Weights of a small mixture-of-experts language model, trained from scratch on English Wikipedia.
Experts: 64 experts in each of 7 layers, 432 GELU neurons an expert, a softmax router.
Training: 584M tokens, 10012 steps.
Below are experts of layer 3 (counted from 0) of a mixture-of-experts language model. Rows are named router (the router's row for the expert) and show model dimensions 64-127. Each number is 128 + 32 x the weight over its row's rms, rounded and kept within 0 to 255.
After each expert's rows: a language model's description of what the expert responds to. This comes from a sample of Wikipedia text that the model never trained on.

# expert 42
router [189 104 120 100 116 192 102  69 113  93 161 131 183 138  84  96 156 143  82  97 172 170 130  76 144 100 144 101 142  87  94  82 152 101  92  98 118 158 144 104 102 108  97 101  95  96 109 173  78 152 140 110 142 124 158 114 100 149 145  91 120 124 146 166]
Description: Pipes ending table rows after names or places, minor-planet table separators near MPC and JPL, and determiners such as the, his, her.

# expert 30
router [169  73 132 101  98 180 109  56 130  80 156 134 159 119  87 103 150 132  89 115 162 169 150  91 144  99 145 103 139  99  98  92 169 114  88 109 146 143 123  77 114  89 103 111 100  90 117 175  62 152 145  98 153 129 148 106 103 171 160 101 102 132 137 195]
Description: Adjectives before nouns after in, a or the, especially regional ones such as central, northern, western, and early, late, small.

# expert 21
router [180  89 111 100 121 193 105  74 113  92 165 137 178 146  82 106 154 140  81 102 176 172 133  74 139  95 146  90 141  88  99  83 161 104  94  97 126 160 141 110  98 118  96  95  90  85 104 171  77 151 148 112 141 136 161 107 100 152 138  92 125 121 141 161]
Description: First word or word piece of a sentence after a period or heading, such as However, While, There, She, It, Comp.

# expert 5
router [189 104 120  99 116 192 103  69 113  94 161 131 183 138  84  94 156 143  81  98 173 169 130  75 144 100 144 101 142  87  93  83 153 102  92  99 119 157 145 103 102 107  97  99  95  95 111 174  79 152 139 110 141 125 158 114 100 150 146  91 120 123 145 165]
Description: Separators between items in lists and tables, such as semicolons in ship armament lists, "and"/"or" in series, LaTeX & and \\.

# expert 13
router [159 149 138  76 116 158 122  99  67 103 158 115 129 139  97  60 160 170  87  76 150 164 125 103 130  55 126 114 154  90  92 123 115 102 133 140 119 162 192 115 115 151 106  77 102 132 108 137  99 157 128 110 136 174 165 130  97 137 127 107 136  94 190 138]
Description: Final word pieces of foreign personal and place names in biographies and geography, such as Omuri-we, Mar-otti, Stent-ler, Albufe-ira.

# expert 29
router [190 103 119 100 116 192 102  69 114  94 161 130 183 138  85  95 155 144  82  97 171 170 130  75 143 100 144 102 143  88  93  82 153 102  90  98 117 157 144 102 102 107  97  99  95  95 111 172  79 152 140 110 141 126 157 113 100 150 146  90 119 123 145 166]
Description: Semicolons in long coded result lists, dashes opening infobox lines, and abstract nouns after the or his, such as investigation, opportunity, founder.

# expert 51
router [189 104 120  99 116 192 103  69 113  94 161 132 184 138  85  96 156 143  82  97 172 170 130  76 143 100 145 100 142  86  93  82 153 101  90  98 119 157 145 103 102 108  97 101  94  94 110 172  79 152 140 110 141 126 158 114 101 150 146  91 121 123 146 165]
Description: Possessive 's, "born" in biography openings, LaTeX backslash commands in math, and pipes or semicolons ending numeric rows.

# expert 38
router [189 103 121 100 117 192 103  69 115  94 161 132 182 137  85  96 155 143  82  97 172 169 129  75 144  99 142 100 142  88  93  82 153 101  90  98 119 157 144 103 102 108  98 100  93  95 110 174  79 153 140 109 140 127 158 113 100 150 145  91 120 125 145 168]
Description: Head nouns ending noun phrases in technical or business prose, such as cells, systems, services, film, company, protein.

# expert 18
router [161 168  59  85  90 157 107 119  56 136 139 134 130 163 115  84 134 162  69 107 150 194 222 109 156 147 131  25 164  86 116  98 143  98  81 104 175 150 161 114  92 130  88 114 102  87 101 120  66 126 125  84 175 133 165  98 120 141 163 131 126 123 138 134]
Description: Single capital letters starting a name or word piece, and hyphens opening list lines such as cast entries after "== Cast ==".

# expert 9
router [189 104 119 100 116 192 102  69 113  93 161 131 184 138  85  95 156 144  82  97 172 170 130  76 143 100 144 101 141  87  93  82 153 101  91  98 118 157 145 104 101 108  98 100  94  95 111 172  78 152 139 109 141 125 159 114 101 150 145  91 120 123 145 166]
Description: Rare cases: row-closing pipes and line breaks in results tables, plus http and colons after Website fields, and occasional LaTeX braces.

# expert 37
router [190 103 120 100 116 192 103  69 113  94 161 131 184 138  85  95 156 144  81  98 172 170 131  76 144 100 145 102 141  87  93  82 153 101  91  99 118 157 145 104 101 108  97 100  94  95 110 173  79 152 139 110 141 124 158 113 100 150 146  91 121 123 144 165]
Description: Pipes in total rows of tables, == heading markers, Latin species-name endings in bird lists, and role nouns like politician, writer.

# expert 61
router [189 103 120  99 116 192 103  69 113  94 162 132 184 139  84  95 156 143  81  97 172 170 130  77 144 100 145 101 142  87  93  83 153 100  92  98 118 158 146 103 101 107  97 100  95  95 110 172  79 152 140 109 141 124 159 113 100 149 146  91 120 123 145 167]
Description: Pronouns he, him, them in narrative, pipes closing vote-change columns in election tables, and word-final pieces like -es, -ation.

# expert 24
router [102 129  70 104 106 132 108 101 110 125 153 127 130 145 108 129 156 129 106  77 131 144 181 113 157  52 176 131 149 121 100  73 173 142 106 162 139 160 147 101 104  49 127 122 116  99  79 140  98 133 171 131 120 125 135 135 116 123 113  78  98 109 133 129]
Description: Four-digit years after in, commas or table pipes, such as 2014, 1998, 1984, plus some final digits of longer numbers.

# expert 53
router [189 103 120 100 115 193 102  69 114  94 161 132 184 138  85  95 155 144  82  98 173 170 130  76 143 101 144 100 143  87  94  82 152 101  91  97 119 158 145 103 101 108  96 100  94  95 110 173  80 153 140 110 142 125 158 114 100 150 145  91 123 124 146 165]
Description: Row-opening pipes and infobox labels such as Born, Died, Spouse, Synonyms, Genres, at line starts in lists, tables and biographies.

# expert 33
router [136  94 115 124 100 163 119  92 154  47 154 156 121 192 124  96 143 157 125 124 139 144 185  96 144  93 110 166 186  97 129 137 138 108 119 129 139 122 181  97  39 112  78 109 129  84 133 155 101 133 134 129 123 146 116 132 134 140 154 112 136 118 123 141]
Description: Blank space tokens filling empty wiki table cells, plus election-table headers like Votes, %, Candidate, Turnout, Swing.

# expert 45
router [243 128 104 126 111 122 121  74 113  60 136 107 145 175 115 118 145 113 109 152 154 132 164 163 195 136 183 133 124 112 107 145 152 126  65  96 146 118 180 116 150  92 123 118 108 111 123 163 136 207 195  62 170  69 126  48 113 127 120  87 115 105 213 137]
Description: Prepositions and commas in running prose, especially of and in after place words, e.g. "district of", "listings in", "Founded in".

# expert 15
router [124  46 142 105  76 183 127 142 138 130 157 180  96 145  96 109 136 142 139 116 166 130 125 135 171  68 127 101 160 113 122 121 173  73 144 151 142 171 134  65 120  73 115  92 123 122  44 120 137 169 145 106 165 121 186 124 116 196 156 113  98 110 183 110]
Description: Verbs and verb endings in past-tense narrative and biography, such as was, has, continued, started, begged, assumes.

# expert 41
router [130 107 137  91 100 149 112 108 120  40 131 132 181  98 128 120 127 152 106 126 167 165 142 116 162  82 160  74 118 101 117 109 108 137 102 115 140 136 132 139 105 143  99  86 109 108 119 188 130 142 126 104 171 134 113 110 117 143 134 134 127 127 131 113]
Description: Numbers in geographic coordinates after a degree sign, such as 43°17′, 44°48′, plus other numbers like match minutes, dates and decimals.

# expert 17
router [189 103 119 100 116 192 101  69 114  94 161 131 184 139  85  95 156 143  82  96 172 170 130  76 143 100 145 101 142  87  93  83 153 101  92  98 119 158 145 104 101 109  97 100  95  96 110 174  79 152 140 109 141 125 159 113 101 150 144  91 122 124 146 167]
Description: The List in "See also" links, entity words like United, German, Best, and pipes after song titles in track listings.

# expert 26
router [189 104 120 100 116 192 102  70 113  94 162 131 183 138  84  95 156 144  82  97 172 170 131  76 143 100 144 101 142  87  94  82 153 100  91  99 118 157 145 103 102 108  97 100  94  95 111 173  79 152 139 109 142 125 159 113 100 150 146  91 119 123 146 165]
Description: Pipes between columns in election and racing tables, infobox labels like Founded, Established, Area, and "which" or "its" after commas.

# expert 50
router [168 131 106 111 120 170 117  90 104 109 164 117 172 151 116 106 140 127  88  90 182 174 141  77 148  86 130  80 122 107 110 111 129  81  99 120 149 165 156 114  85 153 102  99  98  94  75 155  51 129 142 112 149 153 155 136  88 157 140 117  98 102 173 104]
Description: First piece of a capitalized proper name, often a person's surname after a comma or date, such as Pin, Rob, Sol, Cho.

# expert 10
router [190 104 120  99 116 192 102  69 113  94 161 131 184 139  85  95 156 143  82  96 172 171 130  77 144 100 144 101 141  87  94  82 152 100  92  98 119 158 145 104 102 108  97 100  94  95 111 172  79 153 141 110 141 125 158 113 101 150 145  91 120 124 147 165]
Description: Pipes and numbers in numeric or sports tables, plus Arabic, Cyrillic, Thai or Greek letters and German endings like -ung.

# expert 16
router [189 103 120  98 116 193 102  69 112  94 161 132 185 138  84  95 156 143  82  98 173 170 130  75 144 101 144 101 142  87  94  83 153 100  91  99 118 157 144 104 102 108  98 100  95  94 110 172  79 152 140 109 142 125 157 114 100 149 147  91 121 124 146 165]
Description: First pieces of split words completed by suffixes like -ated or -ives (em, car, l), possessives like his, her, its, and == headings.

# expert 11
router [190 104 119  99 116 193 101  69 113  94 161 130 183 138  85  96 155 143  81  97 172 170 130  77 144 100 145 101 142  87  94  82 152 101  91  99 118 157 145 104 101 108  97 101  94  95 110 173  79 152 140 110 142 126 158 113 101 151 146  91 121 123 146 166]
Description: Line breaks ending infobox fields, conjunctions like but and and mid-sentence, list commas, and units like mm after measurements.

# expert 0
router [189 106 121  99 116 194 102  69 114  94 161 133 182 137  84  95 157 143  80  97 172 169 129  75 143 100 145 100 140  87  92  82 152 102  88  99 119 157 143 103 102 109  99 100  94  94 112 173  81 152 138 109 142 127 157 112 100 150 146  90 122 124 145 166]
Description: Pipes and semicolons between numbers in stats tables, plus taxobox rank names like Phylum, Arthropoda, Insecta, and country codes like JPN.

# expert 7
router [175  99 130  96 119 185  98  68 121 104 163 116 177 140  87 107 147 144  86  77 163 177 131  53 151  89 143 108 130  90 101  92 149 112 102  88 111 155 137 106 115 103  90  99  95  97 113 172  79 157 158 105 136 108 154 117 101 163 160 104 129 121 149 158]
Description: Common nouns naming a thing or place right after the/this, often before 's, of or was, such as fort, project, island, album.

# expert 22
router [138 119  91 130 101 132  70 139  85 114 140 137 201 173 118 146 146 204  99  95 135 109 172 126 142 139 180 123 175 125  70  63 144 109 160  94 123 121 122 153 108 144 106 129 116 111 124 136 140 147 128 109 121  87 138 141 103 165 138  76 108  95 140 131]
Description: Periods ending sentences, paragraph breaks, opening parentheses before years like (1948), closing parentheses and quotation marks.

# expert 40
router [189 103 120 100 117 192 102  69 113  94 161 131 185 138  85  95 156 143  81  97 173 171 130  76 144 100 145 101 141  88  93  82 152 101  91  98 118 157 146 104 102 108  97 100  93  96 111 172  79 152 140 110 142 124 158 114 100 149 146  91 120 125 146 166]
Description: Pipes in runs of empty table cells, taxonomy infobox lines (Kingdom, Phylum), and joining words like and or while.

# expert 8
router [189 104 120  99 115 192 102  68 113  93 160 133 182 137  84  95 156 144  83  99 171 171 131  76 143  99 144 101 143  88  93  84 154 102  90  99 119 158 144 102 100 106  97 100  93  95 110 172  78 153 140 109 141 125 158 113  99 150 146  91 121 122 146 167]
Description: Abstract or general nouns ending a noun phrase after possessives or adjectives, such as music, audience, resistance, orchestra, plus word-final pieces of Japanese and Indian names.

# expert 35
router [143 154  79 110 117 159 101 125 103 123 141 116 174 141 110 115 156 123  93 141 169 191 148 126 148  83 123  75 160 117 106 101 155  50 101 131 138 163 190  80  76  99 121  77 108 125 115 160  85 143 124 121 170 171 152 110  83 129 146  75  98 106 154 121]
Description: Common given names, or first name pieces, in running text and tables right before a surname, such as John, Steve, Robert, Sarah, Tim.

# expert 46
router [190 104 120  99 116 192 102  69 114  95 162 132 183 138  85  95 156 143  82  97 172 170 129  75 144  99 144 100 142  86  93  82 152 101  90  98 118 158 145 103 102 108  98 100  93  96 110 173  78 151 139 109 141 124 158 114 100 150 145  91 121 122 145 166]
Description: Words like as, to, into and onto before a noun phrase (traded to, erupted into), plus separators after award-category names in award tables.

# expert 20
router [189 102 121  99 117 193 102  69 113  94 160 132 182 138  85  96 156 144  81  98 172 170 131  74 144 100 145 101 142  87  93  83 151 101  90  97 118 158 146 102 102 108  96  99  93  94 110 171  79 154 141 110 140 126 158 113 100 149 146  91 121 124 146 167]
Description: Function words and numbers in running text and tables, such as a, and, which, small numbers like 28, plus final table cells.

# expert 57
router [189 104 119 100 116 193 103  69 113  93 161 131 183 138  84  96 157 143  82  97 172 170 130  76 144 100 145 100 143  87  94  83 154 100  92  98 118 157 145 103 101 108  97 100  94  95 111 173  79 153 140 110 143 125 158 114 101 150 146  91 121 123 145 166]
Description: Markdown table divider rows like |---|---|, pipes after opponents or song titles, sentence-initial "The", and Arabic/Thai script pieces.

# expert 56
router [189 104 119 100 117 192 103  69 113  94 162 132 183 138  85  96 157 143  81  97 173 170 130  76 144 100 145 101 142  87  94  82 153 101  92  98 119 158 144 103 101 108  99 100  94  95 111 173  79 152 140 110 141 124 158 114 100 150 146  91 120 122 145 166]
Description: The word to after verbs like decided or able, "that" after argued, and nationality or country adjectives like United, German, Dutch.

# expert 23
router [123 132  96  99  82 140 107 132  90 131 147 114 120  91  88  49 167 135  93 100 122 135 141  75 125  77 166  80 183  83 138 101  90 104 123 154 197 151 117 124 103  98  84 125 108 150 120 136  66 133 139  60 103 119 172 131 120 151 179 136 138 108 118 164]
Description: Middle and end pieces of non-English names, especially Slavic, Turkish, Portuguese and German ones, such as Prostějov, Gülüm, Záhlavová.

# expert 12
router [188 105 120 101 116 192 102  68 112  94 160 131 184 138  84  95 157 142  81  97 172 170 129  74 145 100 145 102 143  88  94  83 152 100  93  97 118 158 145 104 103 108  97 101  94  95 110 174  79 153 139 109 140 124 158 113 100 149 146  91 122 123 146 165]
Description: Slashes, en dashes, ampersands and plus signs joining numbers or names, such as season ranges 2001–02, dates 09/05/13, N/A, 808s & Heartbreak.

# expert 3
router [189 104 120  99 116 192 102  69 113  94 161 130 183 139  85  95 156 143  81  96 173 170 131  75 143 100 145 101 142  87  93  83 152 101  91  99 119 157 146 103 101 108  97 101  94  94 110 173  79 152 139 110 141 125 158 113 100 149 145  91 120 124 145 166]
Description: Pipe separators, line breaks and small numbers or month names in wiki tables of sports results, discographies and statistics, such as | 5 |.

# expert 59
router [137 136 149  95 122 146 115 118  78 103 155 115 136 117  98  68 168 153 108 101 146 170 149 110 140  71 131 100 125 124  94 129 107 135  91 127 112 164 206 135  98 138  95  69  95 142 107 120  94 193 141 127 163 151 172 139 110 145 119  89 144 104 145  78]
Description: Final pieces of Latin genus and species names in taxonomy infoboxes and lists, such as Ceratozam-ia, Lepidophy-ma, plus some surname endings.

# expert 19
router [190 105 120  99 117 193 102  70 113  94 161 132 184 138  84  96 156 143  81  97 173 171 129  77 142 101 146 101 142  87  93  82 153 101  90  98 119 157 143 103 101 107  97 100  94  95 111 174  80 152 141 110 142 124 158 113 100 150 147  91 121 124 146 166]
Description: Pipes in sparse or mostly empty table cells, especially election and sports tables, plus relative pronouns such as which, whose, whom, and country codes AUS, GBR.

# expert 34
router [190 106 120 100 117 193 102  67 111  95 161 130 182 140  84  95 154 145  81  98 174 172 131  76 142 101 144 101 142  87  92  81 151 100  93  98 119 158 147 102 102 108  98  98  94  95 110 171  79 153 141 109 140 126 158 113 100 149 146  92 120 125 146 165]
Description: Opening or inner pieces of organization, award and title names, such as Advis(ers), Dep, Territ, Sri, and cell separators after award names.

# expert 36
router [189 104 120 100 116 192 102  68 114  95 160 131 184 139  85  96 156 144  81  97 172 170 130  75 144 100 145 101 142  87  93  82 153 101  92  99 118 157 145 103 102 109  97  99  92  95 111 174  79 152 139 109 141 124 159 114 100 150 146  91 120 123 146 166]
Description: Pipes ending rows in cast and filmography tables, and infobox labels and line breaks such as Directed, Starring, Original language.

# expert 43
router [189 104 120  99 116 192 103  69 113  94 161 130 183 139  84  96 156 144  81  97 172 170 131  76 144 100 145 100 142  88  93  82 152 101  92  98 119 157 145 103 102 107  98 101  94  95 111 173  80 153 140 109 141 124 159 113 100 150 146  91 120 123 145 166]
Description: Articles a, an and pipes in sports-career text and squad tables, plus infobox colons, e.g. "had an outstanding season", Height:.

# expert 63
router [189 105 119 100 114 192 101  69 114  95 161 132 184 138  85  95 156 144  82  97 172 169 130  76 143 100 145 100 141  87  93  82 152 101  92  98 118 157 144 104 102 108  97 101  94  94 111 174  79 152 140 110 140 124 159 114 101 150 147  91 120 123 146 166]
Description: Semicolons, pipes and colons separating nominee entries in award lists and chart rows, e.g. "Justified as Raylan Givens;", "Austria (".

# expert 60
router [135 133 104  84 115 130 123 132  94 104 139  79 139 149 127 104 149 211 137 141 171 155 127 168 138  18 117  99 142 104 115  77 157  73 147 114 139 182 185 104  89 115 114  51 106 117 124 187 126 149 160  93 164 132 154  89 101 157 140 108 122 130 147 128]
Description: Head nouns of organization and place names after a modifier, such as Supreme Court, University, Society, School of Medicine.

# expert 54
router [188 104 120  99 115 193 103  69 112  93 161 130 183 138  84  95 156 143  81  96 172 170 129  77 143 100 144 102 141  87  94  83 152 101  91  99 118 157 145 102 101 109  98  99  94  96 110 173  79 153 140 111 142 123 157 113 100 150 147  90 121 124 146 166]
Description: Month names and city names opening a phrase after a colon, parenthesis or the, such as September, Milwaukee, Portland, Atlanta, plus some table pipes.

# expert 25
router [188 104 121 100 116 193 103  69 113  94 161 131 184 138  85  96 156 144  81  96 173 170 130  76 144 100 144 100 141  87  95  82 153 100  91  99 118 157 145 104 102 108  97 101  94  96 110 172  79 153 140 110 141 124 158 113 100 150 147  91 121 124 145 166]
Description: Colons after infobox field names such as Weight:, Occupation:, Wimbledon:, and pipes between numbers in vote or sports tables.

# expert 55
router [188 103 120  99 116 193 101  70 113  94 161 132 184 139  85  96 155 142  81  97 173 170 130  75 144  99 145 101 142  87  93  83 153 100  92  99 119 158 144 104 101 107  97 101  94  95 110 173  79 152 139 110 141 125 158 113 101 151 146  91 122 123 146 165]
Description: Scattered tokens including election-table pipes after header rows, CJK byte pieces, and nouns such as rock, word, gold, tr.

# expert 32
router [132  69 100  84 127 117 147 111  98  95 145 150 160 112 107  59 181 159 138 142 133 122 127  94 118  22 169 139 104  86 122 113  92 117 122 127 176 155 128  98 127 112 103 132  95 148  76 143  49 118 177  99 166 166 123 109 110 138 175 126 111 146 143 120]
Description: Word-internal pieces and second parts of hyphenated compounds, such as snail-eating, rusty-red, mullioned, and LaTeX \right.

# expert 58
router [189 104 120  99 115 192 102  69 114  95 161 132 184 138  85  95 156 143  82  97 172 170 130  76 144 100 144 100 142  87  93  83 152 102  92  98 119 157 144 103 101 108  97 100  94  95 110 173  79 152 140 110 141 125 158 113 100 149 145  90 121 124 145 166]
Description: The articles the, a and an inside running sentences, often after and, as, is or was, plus separators between empty cells.

# expert 27
router [190 106 120  99 116 192 102  69 112  94 161 132 183 139  84  96 155 144  81  95 172 169 130  75 144 101 145  99 142  87  93  82 153 102  91  98 118 156 146 105 103 107  98 101  95  94 111 172  79 153 140 110 142 123 159 114 100 149 146  91 118 125 145 165]
Description: Hyphens and bullets starting list lines, MPC in minor-planet tables, numbers in percentage cells, and "and" joining paired items.

# expert 2
router [188 104 119 100 117 193 102  69 114  95 161 131 184 139  85  96 156 144  81  97 171 170 130  76 144 100 144 101 142  86  93  83 153 101  91  98 118 157 146 104 101 108  97 100  94  95 110 172  79 153 140 110 141 126 158 113 100 149 145  91 121 124 146 165]
Description: Cell separators and entries in score or election tables (place names, small numbers, percentages), plus relative pronouns and subjects such as who, that, they, there.

# expert 4
router [157 104 123 101 117 162 107 102 126  97 158 116 192 111  88  75 153 125  77 115 159 160 127  82 150  92 140 115 134  94  94 105 138 116 109  61 119 164 155 104  88 115  84  99  80 110 122 135  77 138 117 114 165 137 164 129 107 151 143 108 120 116 131 115]
Description: Middle word-piece syllables inside rare proper names, especially genus and species names in taxonomic lists, such as Sp-il-osoma, Ny-ct-emera, Wa-ik-ura.

# expert 49
router [189 104 119  99 116 192 102  70 115  93 161 133 183 137  86  95 157 144  81  96 172 169 129  76 144 100 143 100 141  88  93  81 152 102  90  98 118 157 145 104 101 109  98  98  94  96 110 175  78 153 139 110 143 124 158 113 101 148 145  91 119 125 147 166]
Description: Pipes and numbers inside statistics tables full of zeros and scores, plus section == markers and LaTeX superscript brackets.

# expert 6
router [189 104 120  99 117 192 103  70 113  94 162 131 183 137  85  94 157 142  82  97 172 169 130  76 143 101 144 101 142  86  93  82 151 101  91 100 118 157 144 104 101 106  97 100  94  95 109 174  79 152 141 109 142 123 158 114  99 149 146  91 120 124 145 165]
Description: Pipes closing date or percentage cells in tables, plus month names, day numbers and "the", e.g. "11 November 2020 |", "October 8".

# expert 48
router [124 127 108 120 121 126  96  72 144 134 185 160 124 148 109 117 136 135 106 145 126 165 125  79 121  39 111 120 128 115 139  97 201 111 149  70 176 200 155 100  94  69  79  67  97 123 146 214 129 139 159 106 142 170 152 113  69 167 136 116 126  59 136 127]
Description: Sports and career nouns in athlete biographies and headings, such as career in Playing career, season, team, final, debut, medal.

# expert 28
router [189 103 119 101 116 192 103  69 112  94 161 131 184 139  85  95 156 144  82  98 172 170 131  76 144 100 145 101 142  87  94  83 152 101  91  98 118 158 145 104 102 108  98 101  94  95 110 173  79 153 140 110 141 124 159 114 100 149 145  90 120 123 145 166]
Description: Line breaks, pipes and semicolons between numbers in statistics or climate tables, plus section heading marks and unit words such as km, miles, degrees.